Weights of a small mixture-of-experts language model, trained from scratch on English Wikipedia: a sigmoid router, 474M tokens.
Below are experts of layer 3 (counted from 0) of a mixture-of-experts language model. Rows are named router (the router's row for the expert), gate (a neuron's input weights, with its number), up (a neuron's input weights, with its number), down (a neuron's output weights, with its number) and show model dimensions 0-255. Each number is 200 + 30 x the weight over its row's rms, rounded and kept within 0 to 999.
Before each expert's rows: a language model's description of what the expert responds to; "comes before" lists some tokens at least twice as common just after its tokens as in all text. This comes from a sample of Wikipedia text that the model never trained on. Tokens count by the router's weight.

# expert 4
Full stops ending sentences, often before a line break or capitalized word, plus decimal points in numbers and words like however.
comes before: "\n", " The", " He", " In", " It", " This"
router,191,191,202,190,210,162,192,193,196,208,189,145,146,244,182,168,172,199,179,243,190,194,190,218,245,153,262,201,269,186,247,173,284,141,236,224,158,198,193,214,176,214,192,159,219,197,220,227,186,247,170,167,217,216,203,215,238,224,193,165,198,201,191,177,180,186,195,209,186,189,241,225,165,210,209,163,207,250,215,165,227,172,163,191,192,179,185,146,239,204,246,181,189,176,193,211,226,180,171,221,195,211,204,203,172,201,210,207,188,208,184,166,203,160,197,241,217,184,218,211,224,205,248,210,131,212,196,148,213,185,216,161,180,166,167,214,192,212,183,228,204,187,184,178,193,192,262,165,156,200,226,204,218,210,193,264,180,202,225,136,167,201,179,188,173,221,187,243,244,204,168,194,194,179,209,191,184,204,200,194,160,178,219,155,270,224,221,179,235,170,192,188,165,253,193,234,182,283,245,200,168,222,170,219,271,160,174,243,231,165,159,203,221,248,276,212,146,191,139,223,187,261,281,225,246,247,166,194,202,189,152,217,165,176,179,225,158,210,167,157,217,174,168,177,230,198,222,167,199,211,204,236,159,246,214,185
gate0,160,202,239,136,203,141,184,154,218,212,225,171,168,208,199,202,188,197,215,204,209,195,170,184,193,201,247,209,210,221,162,189,227,198,279,215,226,205,201,228,199,206,188,213,228,202,167,212,225,192,233,228,251,159,182,222,168,231,191,199,213,239,207,185,181,172,204,224,201,166,215,228,211,169,239,162,183,235,181,219,218,215,215,193,238,199,203,139,178,199,173,194,175,264,236,220,214,205,217,223,232,127,231,128,231,179,155,197,158,158,211,212,214,212,186,186,185,204,210,217,251,229,182,254,206,162,191,207,204,215,248,186,245,196,196,164,192,215,220,226,151,191,224,200,131,187,206,203,183,200,170,218,218,161,198,203,245,208,139,204,182,257,191,159,171,223,188,181,128,215,205,168,172,176,248,178,203,221,238,240,249,216,134,205,245,189,223,221,171,154,194,210,187,131,205,192,151,214,80,202,172,187,178,194,228,205,236,202,174,229,190,260,181,192,202,208,126,221,210,198,235,220,222,224,242,204,191,221,178,245,185,220,246,235,213,172,161,241,188,181,146,186,193,178,218,212,263,220,128,217,154,177,218,212,242,213
up0,200,197,209,211,180,193,177,136,202,192,201,174,175,168,178,200,207,244,257,243,216,228,221,247,202,148,163,211,205,219,224,187,171,241,267,184,208,174,186,234,219,194,219,232,283,206,156,207,200,190,228,211,213,150,213,236,154,136,256,244,170,259,165,193,208,214,183,272,196,171,187,241,239,110,185,143,183,200,195,230,237,245,221,158,202,216,181,201,175,210,176,182,177,192,178,159,204,223,232,182,155,133,239,200,250,220,176,181,180,228,248,208,207,231,125,227,206,187,185,217,237,187,239,233,208,155,193,149,234,212,209,197,231,167,206,179,211,229,227,203,189,217,234,206,148,225,192,226,175,205,149,159,232,190,221,202,203,213,213,238,207,257,201,178,150,196,261,187,183,242,194,178,235,220,188,138,189,192,209,218,198,178,175,201,229,183,232,252,186,160,197,212,201,205,205,215,190,247,167,189,208,190,238,215,175,229,204,221,181,200,212,203,145,216,168,163,105,209,189,186,179,178,203,190,231,268,166,163,197,213,183,213,217,202,236,202,183,222,272,195,176,182,209,179,227,237,175,174,175,187,227,197,191,190,236,236
down0,159,155,180,204,264,199,145,207,182,173,189,228,193,217,221,159,192,209,153,180,185,194,209,199,219,210,164,293,173,180,169,243,201,271,230,159,186,218,253,158,252,230,213,269,209,141,170,234,180,198,101,233,190,205,197,255,193,209,218,246,203,200,156,239,163,211,243,202,257,204,202,222,170,201,219,206,211,192,214,211,245,204,167,175,185,173,274,206,198,238,218,195,272,198,240,207,170,157,178,232,211,212,156,205,197,217,199,242,213,214,192,175,232,200,270,168,164,227,167,222,211,217,221,155,215,197,234,236,209,223,216,233,173,198,204,208,234,187,168,212,175,260,187,236,188,180,141,168,232,232,204,186,185,195,192,133,186,214,157,234,214,206,197,253,174,181,190,232,171,217,199,181,200,170,240,201,176,209,259,213,200,263,193,218,248,202,199,200,176,200,229,220,200,205,167,207,204,253,184,201,174,232,250,223,186,158,215,185,210,198,253,215,210,201,182,171,203,235,192,195,162,234,239,124,212,261,212,212,213,201,227,210,195,191,197,198,226,244,220,165,200,178,202,223,193,186,182,212,161,179,256,149,225,222,226,202

# expert 10
Past-participle and -ing endings of verbs and following prepositions like of, with, for, as in consist-ed, involv-ing, established, stated.
comes before: " the", " by", " to", " in", " a", " as"
router,274,191,250,190,204,185,152,195,188,266,208,98,168,230,224,226,207,213,199,224,161,230,256,182,230,181,229,204,190,186,202,195,243,182,221,206,139,209,191,196,218,219,248,198,221,135,230,150,217,202,160,189,208,214,174,171,211,211,202,140,205,218,183,226,184,205,253,143,202,203,155,238,163,202,223,223,238,180,243,199,205,231,133,204,208,145,209,170,220,175,224,262,210,237,125,210,209,206,183,213,248,193,189,210,214,201,156,185,196,229,217,190,218,228,180,202,156,198,197,152,212,251,184,214,184,222,219,168,190,169,212,178,188,196,183,255,218,219,150,184,207,196,213,242,199,183,218,196,173,194,209,213,172,237,131,226,188,162,227,164,199,229,189,155,194,173,161,201,232,203,145,160,187,187,166,190,160,188,235,208,174,142,203,263,237,207,232,210,161,178,177,214,232,185,262,226,185,201,222,213,184,286,202,274,241,195,198,244,209,171,171,172,166,239,183,202,191,173,193,178,186,204,201,200,160,263,156,220,203,195,177,161,239,206,201,211,183,157,182,189,204,188,234,228,235,223,239,185,224,230,140,215,195,226,234,207
gate1,265,135,215,167,239,192,166,237,241,248,217,262,240,198,205,167,194,145,162,220,173,208,190,217,261,216,207,198,190,219,179,177,191,147,174,202,201,162,188,207,200,230,226,217,142,196,240,179,190,215,214,177,138,185,230,213,182,170,176,169,171,183,220,237,213,221,157,196,133,188,209,222,199,208,199,252,209,233,210,253,173,213,155,194,189,234,176,197,207,193,203,223,248,211,164,169,238,195,155,183,225,225,207,234,211,213,181,181,238,184,227,264,228,196,195,216,153,223,223,180,206,182,212,175,210,255,197,237,120,180,211,225,219,213,221,179,232,224,173,213,204,191,193,271,203,181,238,173,176,181,192,179,168,169,201,244,215,165,196,193,161,255,197,220,206,174,130,196,127,223,185,196,206,183,205,202,162,212,153,204,217,168,246,196,249,276,232,225,170,145,184,216,170,151,188,231,210,169,211,138,175,214,200,192,174,199,222,233,203,195,186,234,200,169,279,219,205,174,241,167,215,235,172,234,192,153,156,158,177,153,162,203,183,210,253,216,218,217,144,197,163,215,247,212,195,199,167,235,240,241,195,207,209,205,172,192
up1,177,220,164,133,245,224,198,146,198,232,217,196,152,190,215,215,198,228,206,195,205,156,238,192,165,233,199,183,247,181,270,223,161,192,264,129,172,244,230,240,208,165,193,171,220,206,152,175,200,192,202,202,242,181,182,145,221,212,219,242,218,178,210,243,206,189,195,207,225,136,201,238,152,200,242,140,221,205,212,218,220,181,212,187,220,220,222,197,229,213,190,196,188,192,213,227,161,196,187,203,163,169,204,229,203,215,202,227,189,167,167,141,211,203,232,157,243,222,215,208,139,202,171,167,241,174,160,165,225,233,171,169,192,209,197,185,111,141,218,184,152,133,215,178,228,155,151,178,223,192,217,234,223,212,146,186,196,213,175,179,213,213,192,144,234,168,241,219,208,175,191,162,228,194,232,194,218,207,170,219,131,260,171,163,122,230,194,207,184,243,224,244,190,202,236,191,171,181,140,216,188,199,212,213,216,212,194,173,187,210,186,181,220,165,165,215,150,255,180,218,199,175,201,260,231,222,214,204,186,219,165,188,264,237,177,177,136,182,239,223,215,184,160,232,155,218,214,219,199,213,202,191,223,182,186,181
down1,238,216,226,206,165,157,88,154,202,217,156,178,217,191,205,203,173,218,146,246,165,187,173,255,183,210,180,219,230,205,247,243,244,142,235,223,206,176,225,205,216,199,155,180,223,233,206,219,228,215,225,175,198,204,169,222,180,196,202,173,225,197,249,186,173,186,212,172,193,217,216,170,196,172,191,196,204,151,177,279,216,188,187,224,238,209,226,174,201,178,213,189,189,218,231,245,243,213,172,192,209,236,200,251,165,225,204,250,161,192,195,214,211,217,190,189,233,178,207,152,173,212,200,180,213,236,194,188,210,172,243,217,201,239,244,189,218,192,150,152,213,239,243,145,214,175,251,267,197,217,195,232,192,182,203,139,156,214,142,209,201,144,164,237,206,175,182,229,214,156,148,181,183,187,183,232,191,209,222,221,217,263,175,197,186,164,223,169,228,188,169,180,223,156,244,172,190,213,149,224,205,202,174,229,248,230,168,157,261,241,216,229,199,185,202,180,211,232,147,233,183,197,240,201,235,258,211,239,244,236,187,212,234,197,183,222,223,177,158,225,203,236,223,194,190,136,187,196,231,176,235,138,150,209,206,150

# expert 27
Line breaks ending lines before list items, table rows or headings, plus opening quotation marks.
comes before: "|", "-", "\n", "==", "The", "==="
router,229,234,224,171,226,205,208,230,166,158,209,197,206,174,179,213,220,157,228,239,204,266,193,217,224,185,222,197,202,206,219,160,199,162,172,196,187,190,237,190,198,215,190,196,277,226,197,164,130,234,188,156,194,216,185,213,191,210,189,164,255,244,189,142,213,219,243,177,227,247,232,260,170,249,227,187,232,266,203,201,246,189,186,149,209,211,233,211,287,198,217,234,245,209,204,227,229,200,159,211,227,214,144,234,197,192,248,214,170,243,199,188,160,206,178,225,202,212,240,187,176,184,231,251,168,186,177,178,161,204,226,181,141,248,203,211,206,229,169,164,160,226,198,199,194,185,187,178,189,213,252,224,182,172,139,257,192,197,222,150,150,220,194,191,247,161,195,205,231,167,140,170,199,167,196,182,143,225,152,175,208,205,196,194,161,243,231,238,201,157,206,172,167,243,218,213,228,199,208,165,185,213,184,224,215,227,167,201,225,140,207,204,170,268,205,197,193,199,225,230,204,237,251,173,191,217,149,244,213,203,205,198,199,165,200,210,199,261,187,137,218,201,202,221,269,233,223,177,225,231,166,246,226,215,157,190
gate0,227,233,247,210,191,197,208,235,213,245,188,227,234,187,211,246,223,215,213,310,166,199,175,210,191,211,178,141,239,163,177,244,167,159,209,237,180,186,174,221,166,211,200,192,194,194,169,180,197,211,220,237,210,270,163,196,217,192,183,183,207,208,222,194,228,201,220,209,220,239,235,227,208,222,184,184,215,226,173,198,193,235,176,190,214,206,188,199,215,213,166,162,229,175,246,195,223,234,196,174,239,203,268,154,181,188,190,154,143,227,190,208,224,200,199,230,257,143,207,193,166,186,125,243,171,160,150,247,207,228,225,180,166,221,245,207,245,174,197,182,220,193,203,279,144,232,184,211,177,185,174,253,205,194,218,206,176,85,232,214,224,223,235,223,184,211,187,214,229,221,234,199,202,161,217,276,194,238,175,209,236,214,192,171,256,229,212,238,217,214,204,178,209,213,142,229,251,187,226,186,174,198,177,176,185,213,168,198,207,184,191,243,232,275,216,180,205,188,265,222,191,205,176,237,170,206,215,219,226,199,153,229,148,204,200,172,200,176,115,199,227,200,220,188,241,195,191,237,197,231,184,182,240,186,198,195
up0,175,189,159,185,210,196,199,160,171,195,191,171,196,181,205,204,200,186,192,184,230,213,135,144,147,193,187,193,140,221,161,187,194,207,164,208,192,163,176,151,176,195,175,242,235,202,203,231,196,186,171,171,127,130,157,182,177,186,228,221,196,205,153,265,140,214,220,273,210,207,190,208,161,193,193,204,218,174,172,188,181,122,197,191,216,213,197,202,155,201,198,240,181,161,202,214,183,226,180,150,175,172,224,204,207,153,186,260,224,226,201,271,133,210,221,234,211,225,221,207,186,201,258,195,217,181,215,234,218,182,196,236,226,191,210,182,143,209,243,232,136,259,220,193,225,181,186,161,225,217,233,172,173,185,150,194,209,216,176,208,191,199,155,192,241,233,254,153,239,214,164,171,218,175,185,222,171,197,211,190,232,189,191,233,171,159,195,186,180,175,239,227,143,188,244,263,182,228,177,158,196,176,204,174,152,200,212,210,210,224,229,236,133,166,173,240,221,219,157,268,184,218,259,193,188,161,182,170,200,245,213,220,178,199,195,222,198,187,262,178,215,253,173,211,161,206,222,194,237,173,212,195,217,137,212,195
down0,191,214,216,254,208,259,217,197,207,155,179,191,164,226,152,138,186,157,200,223,203,190,212,199,196,222,162,175,203,202,245,218,195,218,159,223,168,212,231,214,226,230,211,184,161,192,197,205,164,165,218,195,208,189,239,183,195,163,229,222,225,219,228,222,250,217,193,162,156,185,188,198,236,143,271,211,186,197,198,173,230,246,175,173,177,198,206,276,244,177,186,185,201,214,158,233,205,171,191,207,203,252,183,185,224,253,223,185,173,108,239,175,245,199,206,192,182,188,208,172,196,206,182,164,181,204,209,220,210,238,157,149,251,180,137,256,279,184,184,185,276,183,189,168,205,189,241,245,216,179,153,215,199,182,187,205,237,214,246,221,198,181,208,217,184,191,170,157,165,176,221,169,222,198,187,205,210,174,239,147,137,200,224,172,201,200,200,167,213,228,145,221,254,153,204,155,180,191,229,221,142,213,202,210,185,142,169,201,193,226,198,172,238,210,239,179,145,224,225,106,220,187,193,204,240,225,166,220,185,214,193,132,237,149,242,219,238,235,173,211,170,149,173,198,215,203,198,215,208,242,210,194,205,201,219,193

# expert 9
En dashes between numbers in sports score tables, such as 3–0 and 25–17, plus periods and semicolons in numeric lists.
comes before: "1", "2", "3", "4", "6", "5"
router,201,225,269,154,193,177,184,221,217,219,223,176,139,182,213,258,170,187,218,227,178,180,196,180,200,237,188,191,292,286,224,230,268,157,209,189,161,218,202,218,207,216,210,224,197,207,187,197,177,255,216,161,211,198,200,261,172,215,230,173,226,237,238,202,207,150,227,219,249,224,209,241,216,213,217,202,180,202,252,213,238,183,169,219,213,204,222,196,271,234,214,234,207,213,136,216,213,183,196,211,188,252,146,254,199,216,194,185,199,199,175,185,184,227,180,247,165,208,170,198,184,215,226,162,196,175,148,162,194,218,228,188,188,207,147,196,195,249,128,222,217,230,199,174,220,249,215,182,183,198,208,137,164,173,195,236,169,193,245,162,185,210,214,184,173,172,193,178,231,208,150,158,187,199,169,170,164,247,231,221,181,169,186,220,195,212,181,213,193,208,222,211,229,173,217,223,235,190,246,193,199,223,146,193,329,216,182,207,207,132,159,172,246,201,227,158,154,160,145,170,245,190,216,216,222,204,150,238,203,179,195,228,206,220,170,203,153,193,181,202,198,193,191,206,233,189,203,189,204,173,193,162,170,207,167,177
gate0,238,156,205,208,219,201,189,208,178,141,221,183,159,249,172,213,156,209,208,204,208,213,186,243,205,196,200,167,244,228,191,221,183,189,197,176,207,167,215,176,211,215,175,198,228,224,202,198,238,230,177,248,175,181,181,201,181,234,183,216,223,165,281,214,186,164,231,217,177,222,249,230,202,154,238,194,199,210,186,201,193,139,226,193,256,138,209,213,187,213,159,208,236,178,216,123,185,134,211,228,149,243,212,142,186,207,131,124,182,189,189,171,195,210,127,198,151,218,195,201,216,229,168,185,196,210,154,261,200,209,231,234,173,237,204,194,238,186,207,155,247,198,182,197,148,205,166,183,219,111,191,241,199,164,197,156,191,263,224,197,180,179,253,176,214,243,163,143,192,205,210,201,189,168,177,143,246,228,189,238,235,185,177,204,237,183,203,195,171,147,143,184,205,218,216,243,223,175,194,199,264,177,179,203,205,220,178,241,209,169,234,196,251,233,174,210,172,212,152,202,226,174,174,196,211,227,191,214,213,212,227,213,172,216,201,225,154,228,142,185,229,198,161,140,202,217,190,250,243,164,216,179,201,185,199,192
up0,275,176,232,195,190,191,223,224,199,150,210,163,153,215,183,232,221,186,225,198,186,208,207,223,203,204,207,140,206,204,210,228,184,185,189,178,242,195,211,237,220,229,197,208,215,227,206,189,217,236,156,226,150,184,199,145,139,220,197,175,215,190,274,238,201,175,214,221,216,183,233,201,220,174,206,207,201,168,198,174,227,168,180,196,238,192,217,209,204,262,184,236,216,195,248,188,186,183,223,243,169,175,171,170,176,203,211,187,168,180,166,159,193,215,185,190,179,199,217,170,208,204,145,147,183,168,153,173,160,240,221,231,242,195,221,188,180,193,202,204,187,248,193,170,126,206,191,153,182,84,205,217,196,143,227,185,232,189,228,219,189,184,243,239,187,266,189,167,208,192,196,193,178,178,142,133,254,202,141,212,247,193,201,190,223,160,180,232,202,162,205,177,227,201,221,232,178,141,219,199,239,201,184,180,190,230,190,196,220,200,197,207,235,270,155,182,149,206,147,153,209,177,175,203,247,211,191,208,206,183,273,186,175,149,215,246,168,217,180,151,194,183,152,188,274,225,208,162,205,184,275,235,194,215,171,218
down0,225,157,202,224,253,208,196,201,183,205,209,232,190,162,178,235,202,181,223,223,160,161,226,180,194,175,193,214,199,169,209,204,167,200,242,216,174,187,172,201,216,195,176,167,161,233,191,209,179,245,256,250,171,170,215,204,179,206,229,176,198,161,187,235,208,206,214,181,172,247,177,168,186,239,199,257,166,250,194,197,206,172,187,189,215,147,223,258,182,206,188,139,211,182,196,184,157,239,178,187,155,182,223,209,225,199,187,240,196,160,200,154,239,192,170,240,174,161,294,257,186,231,201,219,187,171,221,210,179,220,199,307,191,198,187,158,215,178,234,156,207,198,208,189,179,175,219,169,254,199,190,192,154,183,208,217,276,218,189,223,188,148,190,269,244,227,188,186,218,169,138,162,226,183,244,105,181,233,160,228,195,182,205,198,207,209,189,222,201,167,184,178,206,190,230,206,221,208,171,202,209,240,175,169,196,212,186,199,193,188,197,194,201,230,156,191,195,251,145,156,161,159,266,213,230,158,212,192,193,204,230,177,204,169,194,207,213,252,186,166,189,240,192,201,165,218,198,154,199,281,183,186,145,122,210,160

# expert 29
Prepositions linking noun phrases, mostly of, plus by, for, from, between, under, as in Council of Directors, head of, catalyzed by.
comes before: " the", " a", " his", " its", " their", " this"
router,217,229,173,207,192,203,199,252,191,189,186,213,137,238,222,223,216,180,181,173,164,232,228,204,219,149,244,250,203,232,250,157,229,183,181,221,195,162,210,202,249,268,169,216,257,168,162,215,157,215,186,182,177,236,209,138,225,256,192,189,234,241,199,199,178,157,232,192,265,209,198,227,171,220,235,193,200,211,188,155,201,181,169,199,156,168,213,147,218,171,208,184,191,238,156,166,202,206,199,250,208,224,158,145,173,189,238,158,184,178,211,182,161,219,182,188,255,178,182,177,210,204,205,175,219,197,216,152,131,169,234,192,198,179,189,207,222,230,168,259,192,156,179,214,189,223,248,196,192,185,240,224,183,206,204,206,189,197,205,186,175,242,189,172,224,208,222,211,236,179,210,194,157,211,168,198,188,170,231,206,150,216,212,217,194,200,232,212,246,173,175,171,147,258,211,221,137,236,208,165,181,291,212,217,226,156,201,219,181,164,186,224,199,215,250,206,176,184,210,229,135,183,186,220,210,247,219,232,234,200,197,180,230,189,142,180,131,231,178,157,182,215,212,260,260,216,233,203,236,213,166,198,236,172,157,266
gate0,207,197,174,202,203,233,233,172,179,209,222,192,190,192,199,181,204,206,197,206,190,181,191,235,183,205,152,252,190,158,187,197,174,132,247,212,151,213,181,180,141,243,148,187,228,207,237,213,209,213,210,217,212,231,224,197,161,220,178,210,197,250,225,243,157,190,218,153,236,209,220,168,259,173,145,195,171,204,169,172,179,209,174,228,254,214,221,235,205,170,196,164,181,143,151,214,218,193,198,175,175,221,219,153,253,123,179,220,198,150,156,188,211,180,198,174,193,203,203,199,167,133,202,168,236,212,260,174,188,194,228,207,175,168,204,250,182,174,176,199,192,193,250,231,231,199,207,212,245,250,176,270,257,189,235,199,194,174,239,199,249,189,202,186,128,190,231,132,192,188,182,205,161,195,147,197,201,229,233,203,163,255,164,168,236,174,166,204,159,234,165,168,245,216,200,178,213,235,148,182,216,243,224,161,211,204,164,222,198,209,227,231,212,215,217,189,202,178,186,199,191,216,249,206,158,208,260,177,250,225,220,107,205,226,230,137,171,248,230,166,246,218,189,209,233,197,188,229,199,237,211,171,204,205,221,197
up0,210,204,213,176,143,221,214,234,199,213,184,220,149,172,210,162,216,204,195,195,162,216,200,207,277,253,209,220,239,194,205,182,190,162,220,189,198,250,282,249,191,254,185,226,212,176,219,234,145,216,219,212,212,251,181,162,203,160,159,191,164,189,191,210,191,148,175,192,216,224,228,212,185,183,149,183,186,231,189,176,174,157,226,206,206,194,223,206,201,195,172,232,245,141,197,190,236,160,234,188,240,164,216,149,191,184,138,173,215,184,177,146,237,168,219,234,199,205,167,228,250,159,230,222,203,156,141,193,174,273,238,218,175,202,195,200,176,168,188,228,231,151,192,175,186,202,217,185,259,268,176,198,180,224,136,217,173,214,202,210,197,183,224,189,250,202,162,220,144,172,211,214,176,220,223,149,213,219,213,205,233,231,209,197,154,210,183,143,205,204,167,192,228,209,182,166,166,201,199,214,175,175,209,204,215,196,215,173,221,182,175,139,219,181,222,124,192,218,209,193,140,172,241,157,137,244,186,192,150,203,269,154,170,187,183,193,219,242,192,184,220,149,225,183,191,209,220,183,219,161,228,190,159,217,229,140
down0,238,179,246,239,164,203,209,176,242,232,201,203,253,206,234,209,217,249,182,229,206,220,188,159,221,240,173,233,229,185,161,261,184,167,266,180,179,207,250,209,216,231,261,194,240,207,221,164,231,267,212,183,190,147,213,183,170,160,219,193,140,144,209,217,223,174,225,222,225,207,217,180,233,120,227,180,197,205,238,182,254,189,204,240,240,204,251,226,212,271,192,198,145,204,200,179,185,200,234,231,198,192,208,215,162,174,221,196,126,191,133,241,203,184,237,169,203,233,227,164,232,182,224,165,198,216,232,167,185,156,192,179,202,169,218,232,207,148,205,161,216,222,217,271,217,201,219,183,228,203,191,184,154,180,194,173,232,236,218,201,201,224,174,200,208,217,146,161,222,233,168,221,198,245,224,225,187,202,203,246,207,161,225,210,217,197,253,203,237,223,220,206,202,157,181,211,196,166,162,231,194,171,174,204,216,148,180,237,188,247,184,197,192,252,202,239,159,230,184,213,224,216,217,166,179,243,235,129,209,279,211,186,229,192,235,141,173,209,248,208,240,202,173,193,213,217,142,205,189,194,209,197,196,169,168,188

# expert 15
Prepositions such as in, on, at and during before the or a, plus word pieces like -on or -in inside names.
comes before: " the", " a", " his", " their", " which", " order"
router,266,197,220,209,213,178,183,227,159,238,208,174,199,261,186,197,187,193,183,223,241,187,245,150,173,155,255,219,192,220,212,191,240,172,250,241,187,161,156,241,167,243,217,176,193,168,216,148,160,206,179,146,172,241,175,240,212,189,186,192,246,242,173,165,211,182,207,190,205,207,199,240,200,197,260,155,215,212,215,191,229,166,170,174,185,194,224,197,204,198,188,197,199,177,179,202,222,193,178,209,217,201,177,199,199,189,223,215,199,247,131,141,239,212,154,249,230,226,192,212,185,153,253,253,160,235,207,162,230,202,222,154,218,193,206,208,229,196,207,234,208,195,223,192,217,221,193,196,157,199,246,176,198,223,172,225,237,194,156,206,209,189,151,191,206,208,228,240,192,167,242,114,211,169,203,203,108,193,210,203,187,181,202,176,176,214,151,239,225,181,270,143,204,253,235,272,203,214,218,219,205,240,114,228,223,146,177,192,194,211,196,166,181,197,254,208,193,197,168,165,184,228,234,237,226,257,192,224,187,176,208,207,166,216,159,224,137,210,171,220,202,198,153,236,263,186,182,149,187,221,203,215,199,208,179,197
gate0,232,196,160,150,255,191,202,211,217,192,196,147,212,176,170,220,202,172,151,245,185,209,245,190,203,189,237,202,182,180,202,192,203,196,191,206,152,246,202,274,238,181,212,233,232,157,211,143,178,188,162,188,240,238,231,104,212,196,204,213,208,242,184,186,166,191,213,188,198,217,166,194,212,175,251,295,197,221,200,155,241,212,201,212,225,218,226,189,232,200,149,201,167,215,146,231,177,191,147,166,194,210,190,182,166,208,171,206,111,241,209,223,195,209,171,259,243,168,205,208,175,223,246,211,206,157,234,212,225,156,172,182,201,159,192,205,171,175,183,266,204,206,187,195,205,164,232,211,162,194,220,210,194,233,195,228,263,199,192,168,237,188,179,216,144,216,174,201,224,230,256,155,160,230,202,206,187,203,251,219,187,221,156,225,182,188,198,261,155,175,221,226,243,199,182,241,193,224,216,199,201,208,178,201,247,242,215,144,193,214,199,192,190,138,259,238,155,155,217,225,229,191,189,260,203,190,141,208,240,214,229,217,187,162,186,182,172,185,194,215,216,215,174,233,221,232,232,232,214,206,171,167,166,229,149,175
up0,196,146,206,178,232,202,167,278,206,245,191,225,221,205,233,199,174,164,172,215,166,220,190,205,203,151,252,229,222,219,177,193,171,195,192,215,222,218,210,211,205,204,210,203,212,196,211,134,231,175,187,169,163,163,189,166,209,209,187,143,200,184,191,210,188,231,199,175,233,161,241,203,190,136,193,202,226,162,220,217,206,235,239,207,170,184,251,203,204,196,236,186,211,184,209,198,165,151,154,223,175,171,190,160,236,210,229,216,195,223,192,184,237,160,203,149,259,273,206,181,239,119,199,196,170,119,248,200,143,247,192,163,183,249,196,157,211,179,187,271,231,204,238,201,232,227,211,199,205,177,253,172,221,120,219,223,187,218,179,201,207,201,213,216,168,221,238,190,217,159,282,213,212,215,169,180,195,163,207,138,256,194,181,161,253,186,120,164,200,185,228,150,175,175,196,159,200,229,222,156,202,195,216,212,195,238,191,226,185,228,166,236,169,248,199,234,194,199,174,216,180,167,210,209,191,227,189,217,169,218,214,269,213,189,200,173,194,197,247,192,216,172,202,156,197,183,225,270,259,229,235,203,213,188,207,192
down0,158,188,207,174,254,172,191,186,239,237,230,232,237,178,173,177,207,173,230,156,206,216,195,194,243,190,201,154,182,205,221,204,212,238,216,195,175,157,185,174,185,216,210,228,189,169,224,173,235,163,215,191,165,181,219,200,260,255,230,202,187,196,182,177,258,242,219,222,217,181,213,263,215,223,171,180,213,232,186,199,181,156,183,216,223,185,242,241,211,151,168,204,231,140,249,229,178,179,219,182,210,203,242,248,185,234,198,217,193,241,228,181,200,173,195,163,188,228,257,181,177,232,146,262,189,173,158,222,204,200,162,188,205,237,139,202,195,256,223,133,226,181,185,213,183,218,181,200,190,209,216,149,198,217,201,196,172,223,161,211,204,164,191,181,231,267,206,209,209,226,251,157,199,178,216,217,260,143,163,229,217,244,148,182,255,256,193,210,195,207,191,169,215,194,145,219,209,196,223,227,156,237,250,218,122,188,156,195,163,251,209,209,218,231,157,215,232,190,189,145,132,211,266,210,213,206,228,194,179,239,198,177,231,192,200,236,187,193,214,203,134,126,163,164,215,177,216,163,206,195,244,202,217,168,215,200